Experts of a small language model.
Experts: 128 experts in each of 11 layers, 112 GELU neurons an expert, 2 picks a token, a softmax router.
Training: a variant of SOAP for the experts, 667M tokens.
Below are experts of layer 2 (counted from 0) of a mixture-of-experts language model. Rows are named up (a neuron's input weights, with its number), down (a neuron's output weights, with its number) and show model dimensions 64-127. Each number is 500 + 50 x the weight over its row's rms, rounded and kept within 0 to 999. Numbers have three digits each.
Before each expert's rows: a language model's description of what the expert responds to; "mostly gets" lists some tokens that are sent to it at least half of the time. This comes from a sample of Wikipedia text that the model never trained on.

# expert 4
What it handles: Mid-word fragments. Word pieces inside longer words, especially g, ge, led and pre, as in ille-g-ally, Ed-g-ewater, Acknow-led-ging, pre-ceding.
mostly gets: "g", "ge", " Sch", "ner", " pre", "che"
up0:522459585534482492476537479427527505429490555477471462459538533534466506446548532428524479522435499445506498476498415567458504498437621538445528522650407464460406508501481526459473461490426556
down0:583437490610493583563534550424426512427508542506558437484569463490452495558412440369505455574460439442510595515535519458492514489506560518458494533502527441495558539510523441398550481546511479
up1:398542443474472402504488469490479481463540549511510446527556539471489547556447489551501570447542561512489488515630468547454529559552551473484495496562428429544507491603499447554500470468538552
down1:478447397434547587535585510492514558553435503554562451591581502462568473461550471533450486489545554522415521558526571569526486536488462499463459489420566428450560491426491459551525453463548601
up2:518487539431579511480565426446470440499495486495514485613523516529559569437507476570538422442457521498537493502497375464564445471540473462473450452533516524434479530480535505469505482567533518
down2:451488557457525415498615438437468484510631456453462500452442446412559491564489586480489552562452535460601462389477579491504497549530570472516498430515485449429494410485448499475494570554448438
up3:522543545449550481486496507522435485449518527589529506424463419554583484446591578538497396574519561487570486483506550468458421448365601532463496439493484505446529624479478560457477513494577583
down3:517489605497519470594535519563530592498420506439500452522511519530426501488404490611529490585482436385490391589510523462493455423514517476486457551526571489393542565486464484545536556507498464
up4:463475449526535417543587574555485486510490574435479485407474581527429479508612480533468607479382502501448446514532549587418514517498574496421442497483398516511573513542491541511496467469437491
down4:471441518565543492497641450507537468500489419571485494508535509515523450484553535480534491500483551514492447512473521530513509451507499543597515461442492444414430479454499503497457438518490561
up5:513540397380517552480528395480503401449516577484405457513533466514459452489522558534526581518440495452509509399518425506470548509517559461514500475528617547460542556533470535597575447573533451
down5:610464481522403523499519491525396489506514507492511466523430465486370476604457514479444460445460485527458565495502544459457401556574493552518469450532473422540474507427522538556502587448476451
up6:445564509488432536503510417405575497494521544468498485441451470535465372464458518445525471460532462521531518484531441568482448529457597544523479415537476394492544630523573465566465404437470503
down6:496586380512543403465586511425489570389473475446599480441559440505507507569547502513515493518503455473473463546461402446511543567610474522559452509454572535549534452500531558556550514487577488

# expert 32
What it handles: Word-final pieces in names. Last piece of split words, mostly foreign proper names and table rows, such as s, als in totals, ans, ers, ars.
mostly gets: "s", "ö", "ans", "uts", "q", "ars"
up0:354409590546471520488514488470522528513470542578481436459472546521589494517500487468500524457511559518446543500551446504487542434524484518591502540471421594483522442506359395435494605484498514
down0:490557561500459541487520532467578484527414495539496502511436503413537441491462547564500457494437516446479565455537511534464454500535497555541566582454498456480461445476577473635510461451561572
up1:519517471508529459505514495472560470457525548463483525576463487447537362466574567485573486521461572461453446516506485556482390520485584455522520553534390550604452494462447468521471474485512465
down1:541461485510523532500515505407552537490436436519551523547490445542482549448532438516502451544522503616533517445418412499442488467543524517499424439514518550433441473473445481502525568371584470
up2:428422466507526396497529475505464600484490518546543420527527493495547557504574520492558532485516537564514428527452454505521491474507485465585460629445593523523428488520524454483398610491515447
down2:524554422462537489534462508524528511513432504502528568553472537548439421451389468517552519601447527457483531518583492525484452420500524566442454458574546488453534450522449506438506423485446514
up3:459494544401523479569532527504546459542608384568525475500535595489461398519533476484538458436537466413508505503589590501637487571532543520477473503458514476439435533477439490525512533493504513
down3:521488520489568562524491560490476427514564525462461522518468472579511499557514516576491507526545538454605533485388445378549512567481488490426516499494490509523510436430569483410556486495540491
up4:473568539519544462433446448499511403489445449559473461526512510502492548576623572458613436529533472469475438509555545520455491461492457500592486499612500524467519591541522503525549534517539548
down4:412457483570489545498595500560451534533560494461582372486531568420542545510419437467490481512493474500597446457492415520578512507431425484429521492556450556517459496475482584527454538493539554
up5:444511657512455507493509496502460412491537483540517532438504587450514451500447456478497459437516499424455456496540484485601523459576606544539500475507546469401449553524371553419546524571539429
down5:509520477542459558514562515432468535552545498456439472555528554495504452403477515520555576424520434434460548508514534529409577592466444496562479518572495498590434496476555502543463521561553448
up6:496430593541555505500473588536452496515564566516489538401404472516582536496438491529442463493425540523449555502499459559475414484510622438453537468393472497568496455508451482540560510515511494
down6:455578419533499566502548509420565462519382405425485499475445392577533485512562455584407478454558496499452521510471446457397590544517450457526543449549512433489535420479502470415498525568543535

# expert 40
What it handles: Contrast and album infobox. The word but after a comma, plus album infobox terms and table pipes, such as chronology, Released, Review scores.
mostly gets: " but", " Part", " rel", " Released", " Rel", " chronology"
up0:412474496487471494390531545441362425455514488521550507436474585478521482478490526470534532504469504614508461568568490449485474469608525494533487523570502487422455565572436426504496533449534404
down0:503507449491463525546452500557452493473555502488505480469488435515578401524518509503363427469536467509506534515534609504464559544522497528494528487428408474483539589451501558440534391504559561
up1:465512453557460446537464569518512447533483538429577520539496511492450500501602459533527436543492384486487516586475550561422512575525467465482524573556438519455455554496522539524568464406446452
down1:446549603479492501417562443394488446565465465452529494399512456509548473517522521483542479513524541528493570529432441374526560488520518484592545565425535454539438499484558481489405482473479447
up2:506583577506505524438465588557500522454509522496535427585604436457415540457525454496507462441496439545520527438614530535463463563481445534538456515478515500460530513471417383491465491577557528
down2:463537529505480625528531505507563564533427472596577530494503496404510440466510528472527512483454562413457494593553474466505520432597521492537603527496519544547538598498495582541465496461525464
up3:451526491456513478495356495480498458531560485480470537643494538534515477551564509591505574551602518471439475432570449490486529567483440494480476522507557414549490499452496535554531416510499465
down3:564493504546510453498444416552485531466507484491494523440538515418537524569520602530502559554572424472420485453490476487510514569440567611414512480450503500446435504499384474567491436511462405
up4:534487502430548482427547496485576574407430583543413487494584402447476553449593525488496620496466451569514459476552428490440487562501390501552550409474501471510539461474432507516477506536530537
down4:488453569492509373515526428520543497516563502507445576476589501550398583548501548477461519476395451457606467601478505488503521529585450501536519503547496515486495503627464519577503520488464490
up5:416517460499490507455555540492522439528410483473483581465528492477387456372488589610549593447458575496471493445441437603428481498532441538504510495419503467453533512557502572574425466437524524
down5:510556470438537499455458550534514523506495478463469498509417430619421530605454522490513499512608570537470379463516524553514490372459497572468520558590510502446379575428572484403521544500449499
up6:642562545525543485584524471469478430488514455494464515569425548511517521470570539583522511467495506445507474482471563415513490461553509618521510509495565432544496457435422536542556427574527333
down6:517412519482437557538447585541567484458617495458508485466533484424449447544589544515474405487581542486466481428497493494525500459497520509570500399528508446554567403568436480511570466556591502

# expert 33
What it handles: Word-initial stems. Opening pieces of longer words cut by the tokenizer, like decre-, compl-, st-, St, rec-, proced-, plus being, considered.
mostly gets: " St", " being", " st", " —;", "St", " just"
up0:477458501511489469492575505596504564477524479454505579467450531416507498472533569517528548540572553555546494512525499549412484466473405576567542459543512492535465457431425448576484424423527570
down0:482592455437437536559528453521520511527518577500505469507586526453532495465473434574453547551500516589484402464480559448465463484548483534513452461505546464506482501548502482503477515527503513
up1:460428545497362484491464412436447460490450551416518431508625508507409453545512458494521553518549547462521487471499479503553448618530546485481430477504520529448454509549544479477461540482584454
down1:532547484540546540512412548493504502526497567436543512483579494489529506558520487445480580561441468458536491501461563399448477513532475376523479497522485537522513548502465438409478501433506433
up2:426388592503564485430488513444505531565497553550422528540475586466553524475496485537498468539520612508522415516528496514628485592571498491592532446481532435432469500563550417521458537482524473
down2:489535494498566464502492519541426554543490463555521529573544426550469543391466521398479440549500543493560498383552445498511536555507511480607501551469486502577520538509471484458449525448517458
up3:476508571510552614528554507573504429454508560479498543563529488430504413476436525512515544475472519478523431518539402472441539540524434556523460554527385604463499498471522440514440515472519502
down3:519557564471459494521473456440495560480511485490488512513519415485515526526560621475478499444528488415464465477540593440519512467476536512516521538451449508595473453419574529560495503518603516
up4:563539507620442469507497473491400516434511589521534601501513492502469411458426488413585445565531399451426586568523570550473508545555518468477594571481502527547521461498507553415533426474452485
down4:528536516474488568450582433560464432543460399507495424521432470512440531511524531489507567356543479502532545432432485435461564452498549511443556540549500544487560542537576566461518441509577484
up5:469541489611447464549469406454453530396631462479553456462529567519561498578593487442497490531489508552457523468520397471478408572586488497469445553530466556556492529539415548488513438451473505
down5:531498584511427465460554561476433426543539517433461531485524434528500534519497443535513472467456587509479496485508470542436449532522501576504481512515419484439523568602510445459463494470444532
up6:472412505495405348464490518492517446532549482499519443556539512512496416569519506375550457484474486544485478466523444536438502508442507518566517541542592573511537527531412494586488499491539500
down6:487470544515519555498503546629479462527453533544515482471483559444505481514480553519515439441473455505506499544506494465548433517481505577500579489588430457541488450460374565530527609500555490

# expert 17
What it handles: Romance name particles. Particles and words inside Spanish, French or Italian names and titles, such as de, la, del, du, van, Sant.
mostly gets: " de", " La", " N", " la", " del", " da"
up0:514541482498435514498531526543502488431528514545466529450524565483472531431442473502480456417466618477530518521616516546547568429529478513431499526566454593633523468427433588488592410589472466
down0:496565478555487520521547520483568463465462544483480496461520510510554549527563457571401498422441497431504514449591538523388376568531482484498455461466492518547594498484424480574522524574508506
up1:492565484458465563483558418513470447512453507521460485521514544445427504422454501510491569449476513494485514586586497409576480461563532548477496497553458454530632531376472549443507365544502388
down1:460524423528519468476440501591511503436526544568489446527532594428442497520451451422442516556426463531486522550473494378471467539565464473446427495501495535602575612540522479493506507546515498
up2:505508588444520488495423538547543436421523565579531592501588490525446509426493569506540539466508481496561512506495442461486581500516576527516520562554518411433555538545508485491537477537440586
down2:458520599453527562543486541478526471583552553501517550532500476571488574479501488523508593463500450566580544499410558462535538405458506404566543464536468503351594462513471497427456440524516540
up3:420495494461460504457557472495446515499594478474532476553533565433403539482442542567518594482478546561512469563489408435547492438524506616502465447498503466512537463396438529530517415506516401
down3:456470498494515497546520538485497547495511581446510442535557528498445581482507426567419487611451553532544572559473469501492575423500535487307484515483497610456571475427499532510539436530534478
up4:514463471496487546492527397537560486416438514514600518516467487517507463397500548514561565540448516521492436530474363578514507518521505471547456529457505507472431519524565530614437505450507493
down4:449474507477468531514488486464514553564409472548591501482487492502490495461510453554507539486545461516505415496475448558470513523447498521498425510588447492494542554474623455535502525385542530
up5:525466508512493412549495571421455574457494588398473468449558449463618504470519465500579508540521569447521447519566476548505487507481386457493530477544485522508423499499527507491467465519497493
down5:488587497537525505599425482452524480447469540433526428518470537559592424641557533588547500439582475405466483472439495522423514512515518448468555449438586468565542515512546461586541501557545524
up6:534603489562518499452498495521497448550429510571296501489473407491472467468526494505514431469542550402512580497578510457488497513567454529514500479461507503443542488536480487503559452573436490
down6:508481470492502506498481480460450525540449478489442565523569533522472490515410505442542523446639527483394481507484535519470511626458434591573579526382459468546437564449433618563492449504466487

# expert 0
What it handles: Opening quotes and brackets. Opening quotation marks and brackets that start a quoted title or term, especially song and episode titles in lists, such as "Namida", ("Fated.
mostly gets: " \"", " '", " “", " (\"", "[", " ["
up0:444516553515496478642456533612646512421497503485492539524541577526464498511518476504494513516499494529510571596491537480460492548541539558524419400509531522481542553437481471580491580510443511
down0:456519529517562500423479562411564576511461523582499463448486546480470493546492570549458529509429426571554512499434509567556485541429581502483404507504541594532483503573448492433486541529512518
up1:424555643415498442503500512504524478512472482512484539527529442457473426494557482644526555540541608475447536456498445592494528513504447418514475499464577537434517407497532435445485510489518525
down1:541567486596424414480468423453570571509539541420526523535513501568490492568555536452482403420499483523478483445447499535536444509429579531441519516572445526499559542524391468513629538510529473
up2:534578596457609520507520400448432537457558445510560504473460484499471553499541510590462629482535433541464439377446489533504511462438533491537465509482473482549559424485575467463450489492463553
down2:382597480482360411565552581518457537571521491522470459477497542540503513427455426513529425353534499470563497478521463522512458556508468543577577430514499528510528512518554489543472567463505445
up3:629498526448439514529541491510408430439411547597471499495420483500512461445444489471472496593450482474568553511446521517461525479483532601470490482530595485471549466544491603545414456529466534
down3:525463509465561606582525484440506574520516515548455443429447508408544478461557485416437424599534638446519500571495555434465550445497563470430496471429560532553518455506537571449464453501429514
up4:390523519521498485558419577440411551605609529447569531420522494502491397493527485486506543598383451518518426486509466526499443482526464429532486492498495540533526497459539451589435501490458502
down4:505482600455501516545504451553487524458574446567596549486434513474547533439492510538490577484500476489563499494436492491576511462398617552453485524483468494504513536552525455478356487401487511
up5:524415472631514468518511459481649504508508521501495520498476518518498508486521534512506544448449471544487485402606484588519445491536453512517510557522448447528528456469432482530515418489503380
down5:516537507511428466424529502493495507441458477402524441525480539507493556610470447571470442496458458459511471461452471570552465596566504509421475567414454589427467478534490536487525532506537573
up6:492494451439511466448458578478530474501515475501453479520545465564479485464576535563573577521454469549485417420493532511510487470468436520472557489498546512472480553526450482524513537467468424
down6:513544395474438535539538519502499418470394483453477452422588515457496466545540544471533513457468487373453488569519525506595467547548554523540518536454403527545531416557531562503413531476534472

# expert 54
What it handles: Sentence-initial words. Capitalized first words of sentences or sections, mostly The and prepositions, such as In, After, For, By, On, Among, Together.
mostly gets: " In", "In", " After", " His", " For", "the"
up0:539504511529528455498551446452519512525472511555387460406573504507500510532439445499540504555476491482475433422520533530522538534575567470548468497384520584535498416475509507567460487527450432
down0:418467476530516532524503563462459499485437610486548418528467589566574591534597417551477509548526542465545532478467443526461400444498560500564405459465459582462540467398485577502560498506556548
up1:468548582432476449461518533579476457529482582526494504454539388490470548421373508491574521610496454564509482567472495547455469545504459420463501468494481483483507552584591483509444525479543391
down1:476527561501497477498465511468504466527433506423445539402510461506447529536506479498565587437563559499570545446565498528569541475454428461497574533516442476534419617454485510449527499466455418
up2:501499478462520532438489477411490538460614546521427430509439556465471646524481510516513557452470476499594466501514496560506518576580489473474398531552499518450459451550479497490439431499411535
down2:513515501514522532470552414467355500462562519475460485531502495534487497472498499474474539433602442556523540480460552459539444539513509515481441481574442522542404420551507554533492533485464641
up3:395527461375452563459466493531525443415505571517464447432531365467455468484459512541491542504552536495563528495539518518533481540446476597497568499557479503544458509481524598515529396538514522
down3:476481539456497501478525510505525530520471548547525414533440627632440482454502462581446479515432446454562486495451530515429539459539453530542492462600526534475499505520490536496415525430538501
up4:520471502577428458513475456495524576480509501509445506545426448494497509467515499575455558518537485533530524563529436485489457547543579507412409509510511492489462500506391427509420513502481414
down4:590478449438508480563567568453513544526470548499471521529445472559477491533473502555432474644468465558554461458382512487446553494519541540476511489432552496606466449433410502518472495438404487
up5:473505442430462536598562502523427424578491629394551425477466480511454476533470487508504457547530567498519408507515466528514505505542519544536422515504447410542550582462485544506574394492434489
down5:540457546443440561501467459458543461457491464493532516529549437403534483544484402409562503565575539518531501564422526477593447415407521513608530535417504490579593446503561514469487504554437423
up6:498528450468500511511494471520567522498538433445486567498650477483588552451529595529438546473511535471557482531505442391476384567581445564503464436552483494507507494495447517507451456612580494
down6:473430472401498449469422545538419491513595421500493487477547465521531513455482621530510480477524538440510517501476507577434450509451464529527542544540438460552477524408544488512528399484473486

# expert 49
What it handles: Table and stat punctuation. Pipes, periods, and dashes in sports tables and stats, like batting .290, plus All in All-Big Ten.
mostly gets: " All", " .", "'\n", "All", "',", " Tournament"
up0:561526584472512468527394566517524562476391497558483535513551521486551517510469425510479450468461534479406545543530485475419462478432578493456551535665490533419426429535431441494412531497488564
down0:464498515457530541545565512493423569521532576460535521521502467472425522466492488459488470484443484524509516507425584443421510535477427527568593501498534422452577519532434462482506583504437382
up1:496459425459484494565496482529566445543520505479448537415616502562448484479486538449553501483519505455610433556494479417548508644528541537483568608582550462478481432477429463473445473414528503
down1:479484515523486561553451540458564523463566605534488549571523473423449526465522563501534480498493452590433544442512615541571522541464491419474549538410483507418443465564560425476541541544438449
up2:527452500523472442468517446497471502442512550600477536473488573509446532492507442519516577448540524472576504497464577440572456396594559571403462448492575457465511539524448567581569381528399453
down2:549436490461384397510533429502469417548509492431431543585527546556570474511621497505522501454541544570476519490565436470453557563520485570531437416566414455469429488468450507520532535448517474
up3:482549428467469518435547510519482586547463544514504538510501517469582487462469583571527541420536568430555538556587413368434474501574552443516518431491504462456525592482566478480522562513569535
down3:486520504432477517518473537536437446534445609470561484408498510438581577516502522507471502491476503560531458467541541483497491465483499449526356410459571470511470506511384584495550573511558521
up4:566514445462508555602467543463505485557474427560482517384494493468464411469400563477519441492512572411482437466584559470486505460511404433518566615502532520486434424475447456417530452394525524
down4:564455415501447594544525488450498447405535560486561440550586567465442530497515533485481561577539495518431467518531543519503457570522508503413417563493507553507581448492423516487542525533547545
up5:561506495465454480505435472514541547415494524502420483405565455557498581426478400556547524508464480493586569587479387460482537457490532519558491470614504454425496543501425433518622536535488556
down5:485482465515429484525450501587516538367549483548489462438521507467499421537404484553507357455524473477485484609571436533553507498431459558473535458458451567513492484556485575520592520428599487
up6:517557583561501586489534442458447458450530547537526543446493522462461485528449472483625479541486505427620438500468533492493465525499446455599405510584437526477507450591451459512470510495472466
down6:500535416497453598490497486500424578442477495634478510481472539418435565591488421494524568531535437533481516458479471538405548478518567444439472481584620527512506554544467529478450537496592509

# expert 27
What it handles: Clause connectives. Discourse words after commas or sentence starts, such as however, while, such, including, although, also, that, he.
mostly gets: " while", " such", " known", " However", " including", " however"
up0:441519432556460435624520430503529549533512500476492512510569448578531467490482528477472419451563488542492513559529502559506495448407559541495531515524504446458547478442426544455519422568526422
down0:496503478531493512479458500559557488440571385495541467514486469538584432523471542454443529545467472464485557462373591427503513492550466439533539485565499621527503518421595450509537545449477455
up1:511556564460554548451597399585495528575465518507543495477402451505420631481494576491491515526424543477467505478492533510463513481529464503512454503421470464460580509526521456538422488436484473
down1:482482469483459514559508477540574506534515593577443535404451459503470505497443506431494429484511577528550473548610551472422493404556543463543567462497476485558528510387399521454488509357488469
up2:486513495422491515538516465520393467492465555536522457530478488379473568475476551542569561544435458473439514525526470446492502490519468374578508402574517518457504536580480436596506375456491449
down2:426450538538528450567490529563455462513516464426561422533544457442541528501452553505480607438495465562502529559476510439545565420421496442575541475585447546452492535521463534505563387519518530
up3:445532582552474449525477557525457510518411497572474472459535447473436552484568586525541435482436582451543489547484555545490560426468499482404523403379544530445436433459632525510550526545569507
down3:436480514537528452491497522494468431431359486586513505414444430448436614524488499509512478508499443459467410533435586516462501455490511461518502570589539453465457506460493520481539489503617612
up4:559491510485501413433555553441489480500439508466491486567564557557439533530424472410589471591453559544483455519474459495504468534551431533476537538526566535407538529460381508567477632478522410
down4:496483450476510534465464502499560423503533549472564468553444647595498441568594474484495411545516502536610436440464527520479420605516426482446550563448582539581522439537370495490470569502540451
up5:457547452457478492560496533473490510551509490425542525597578473482400443462475497465632461536520449449510557500523589552522542517488433465570506550519536538492536502499522455474482602504478445
down5:496480431588559541496571525495515559543488473435560469418490534526548480436570424490514386427594580514519460555586509464437504476540531537493575436529436539533556460501491473499495480572528493
up6:529536625458463511446488532574438493556496563601546573575574498565418570490439501446535452546453454534464511524522479570414449648538430439426432500524567482506521489603473453501489526557444510
down6:501629474558534475417557502532406638544507393490457532566483513515453468470434505542511426508486598432502548466528436488572439539601502482543546552480482433478525492378535495569515490430491439

# expert 62
What it handles: Noun and verb suffixes. Word-ending pieces completing nouns and verbs, often military or naval text, such as ment, ualties in casualties, ations, ately, ished, plus killed.
mostly gets: "ment", " killed", "ame", "ima", "ration", "ments"
up0:550588516422564576486543397500544517493395391503485532464424573457460544503468487492581493447503514519584482488534553518529534518474485505475469574529595596508477382398393434487530465467557461
down0:528569443493482462471501596455517552568524437516483502515650430503526449523488508470467572523520480464534457409458553456600455513556509382499524533542484405551489484556538514495527508467512543
up1:464460558550531582534545529460476509449459550639501571433469528421521493494491451498504516493533533494511424566466478435412479479478576461471466492518554482612527497429436478593440547529540466
down1:595508536466554492496548504579677499466493425519502542482589467531446531512527465513487434513515477480508464512562480506569525502482486393522511502483513542452530448453490523389530472469410431
up2:469460447554460441491558466451469536431491506490500474481581519420515412475439520494536579599473471428497441511523478508544555504513467518667415423504476467536415548517556521529379527479623468
down2:463498495495426514522436529436482530516368511549551419530588507448448536542502523532546435604407419485435518565505488524514502486445551438504540529540424521514485385586548503488495494537591476
up3:551518507482461442475518529510512411451398378507449596507425579507514506598490378460540443589524533479362541484430504569504441550576606594458525459483517485590469468488519488391517519523457493
down3:576471513518452466502481474463530478522514516524564556429498480568547455507523549538483497477544477524475459512428607444550517388451534461556513606491456446505507557530506575527442504477483438
up4:480395472490499515505457434521429506484517468566457513403488509471413456512506419492522617594553499475534561638474497530455484496493518482441521496508558514488415515493447508447472552539520446
down4:549562494440508503532552566566503490435424468400455359532538551509514479529486538560424498527513492468400489446466469537488466528546500510482471467544477534554577492520536536442524368561528443
up5:486489451485458446496568498401520508537590540535540397539383528562510485461534434513514506502515502436510522529491493581530458547566561426535483455432412465481459526414389454517575456453499503
down5:527483544479523602475524458497440467573546468472447572523438485494578512542550514468454480580439449439434565523572457455508525443563443441484525563504501481479484493564580450482554481518498585
up6:487432561589422497530510535573525511398453483597549419475490487573526556500474624514543466520486575510464522429534585496487462467456588597573561515454449528476489492504424443590508519448523498
down6:504440459600551543476457436489530486498477420545459452421550469480560579492488545529417548547497481484413552497492576554490490584520469536597493528481517513575525520476506534491545515513520407

# expert 44
What it handles: List bullets and arrows. Line breaks and hyphen bullets opening infobox fields, like Kingdom:, Genre:, plus next-arrows in chronology navigation and verb stems like improve, enh.
mostly gets: " equ", " →", "–present", " improve", " Ra", " reduce"
up0:465550546483570446488575457535498655533503401473391502559544530545416443549529563455473500439466553589408485542476533522501480515376479537455566456477600379482502491442439494577471426503437520
down0:376491561461500535595544469477475481503601456530508452573482581436484437507406514441485503451453464473422552499471568513550505585502520432461496457564602462483524573475474513501509513475567504
up1:448462493491447508574470569401465572414522566470478490585453417454541524434558471527488421437469538408551497539560553562544481422487462527552539522557474504490466435402512424516479470470433483
down1:493472424484515563486491408517587429522554531474522595490460527573367610418535569518508409450512501453557416509465488521482441430560442534435507581520481406518499502542578510458482487483518609
up2:475549445502457441542467522547479582433527447593454489524494402489459559461545496548451545382506466627514496523505447395485517462532407468586487578480540445471528393460420444465452545490441491
down2:517413472576548488476466486506612501481515594433466436520473461502479556453567525504376361505439478494505488565540541462500448534505506472571525537480480496419489497469564498510474568465497554
up3:532473439473430459517477473534537529628493394481398458566446440473493509525516443555518489488499535608588441531520494574486487565540462558553579448557485526511514443569507458505594473524534415
down3:547501556577563447483500531443560495457441398468493543472551487534450498447415511518567489509459542456563566522518484461464517609433538467521554475545522460479565518502491446554489470455493497
up4:523514553542539488498511460590459552552514505467472489639451461480444450577447540506526434464509501485501532554582633540463499602427531497462483532456365520512573418473528478515520432475469528
down4:534449563447467496445410521571459593531531486650550475538450525519492580440418536590506576531508601507367494503520472470427565521469599564441546449422545546563494443457557488467469491520516451
up5:496432491510543498465559505538492473473441465571516411602458562485524514450600403523588489538501440498481492493538493565474480494516553510510445503451502544522513534545450448427507515487449401
down5:491517489473432547466540510585510453523546466429582632510442459334500519428586420439475471425491538425514497488456545468465474423454513483499499489529469538570550481454482530493507502454532556
up6:457412513497436509495481591616495510493505553463483517518594523522516593421469474463447522562437529482528459459570498578479404497493518562491502498527577476550513485503500463536519478457510507
down6:391531524489492457524503519413535388490427611455527414442550416537439478422520567544521582447496470546560503504522560484376469468544490479524437506624439469562581464510440423532463514512523488

# expert 57
What it handles: Heading breaks, taxonomy lists. Title-closing = with line breaks in species and biography entries, line breaks, list dashes, and fragments in taxonomic lists.
mostly gets: " =\n\n", " www", "Species", " n", "Ne", " nov"
up0:441456553511456560463498530561434496505542546507504494515530467561492586434517559555551456450534382429470567459628480521438428557525440492532475423521517511487568468502413456491518528607544539
down0:427531575444458487570505504476544484470423503482483472491488497413485521561459451498540513490562478545446468394497487545570462446589447541580496416499556568520462552431432464525554464493504442
up1:441451508478526407548545441529489538506558406380504453480501507532485567519488527519513419495525551554505485475541507572519427439529517485610462454514463456525472554394443536455417616521577567
down1:458537462496556541455578463471489554513560466568574470482497514385589536427397469558577494473584526519401415502517511521565415549565451522543513522547430436423524539481546496453512485449542440
up2:409464508467511484540631506518505556519467495532521423497518507558496553427643461565557581480515489592508518491492547482528471440486582544559540499504497428531564426495498400447428461531408456
down2:564540439478495458406533413406443540576418471476523548465456592541481486479495527437509481446499460436493572450446500533494493497594490497509595541528503485461466567589529516519497516458501517
up3:486556491429489536453546530456443413458491555589538558532459485500542564435483573517559490488605374502501475467412457513523500419558451540487507497480508429510491524449479503500415456427509541
down3:582480528499429487472454463593516520553560417451384542546621497416415425472432547446551535478401503447473480528602500517465514500453527515556566614569453471521582569485588459535504452511491528
up4:463489561490564420565411471523434441514558489392461482462526563533455495637495423484527414503478640492520513493610368519482485586588511511544431552553495500453479505457469503504520478462496496
down4:521471513530468454466490408465542512528560443374500486495490609506528553521512567420588491452572497461528572431499491554505530554458478440568540498469531416439472509435509525521532436475440501
up5:446486500509521588553475584509497572426386466518556515470509492543494527536497469604446604488470554453543521454509507498484469506468520440489433512434494558485470446523508607485462558431508532
down5:473483444501510466521488404573510470561507581447559472394495496483490459533556461382514424540522451464512488504535567484512531534450512548496471616441563518539378497525471496499438469570601489
up6:516561535472501471535490453431571498431517550530431473539584473492443510398515455538519562552380495487522459454562501539504474589552570523554478447564567441468483573543517517513546437455521485
down6:497491482452459427581515414468496520590568505425463487473517562506531415514456458468466503507567512504519626496410483505452569558394477573514514466518591471469435513544462471532544543475474525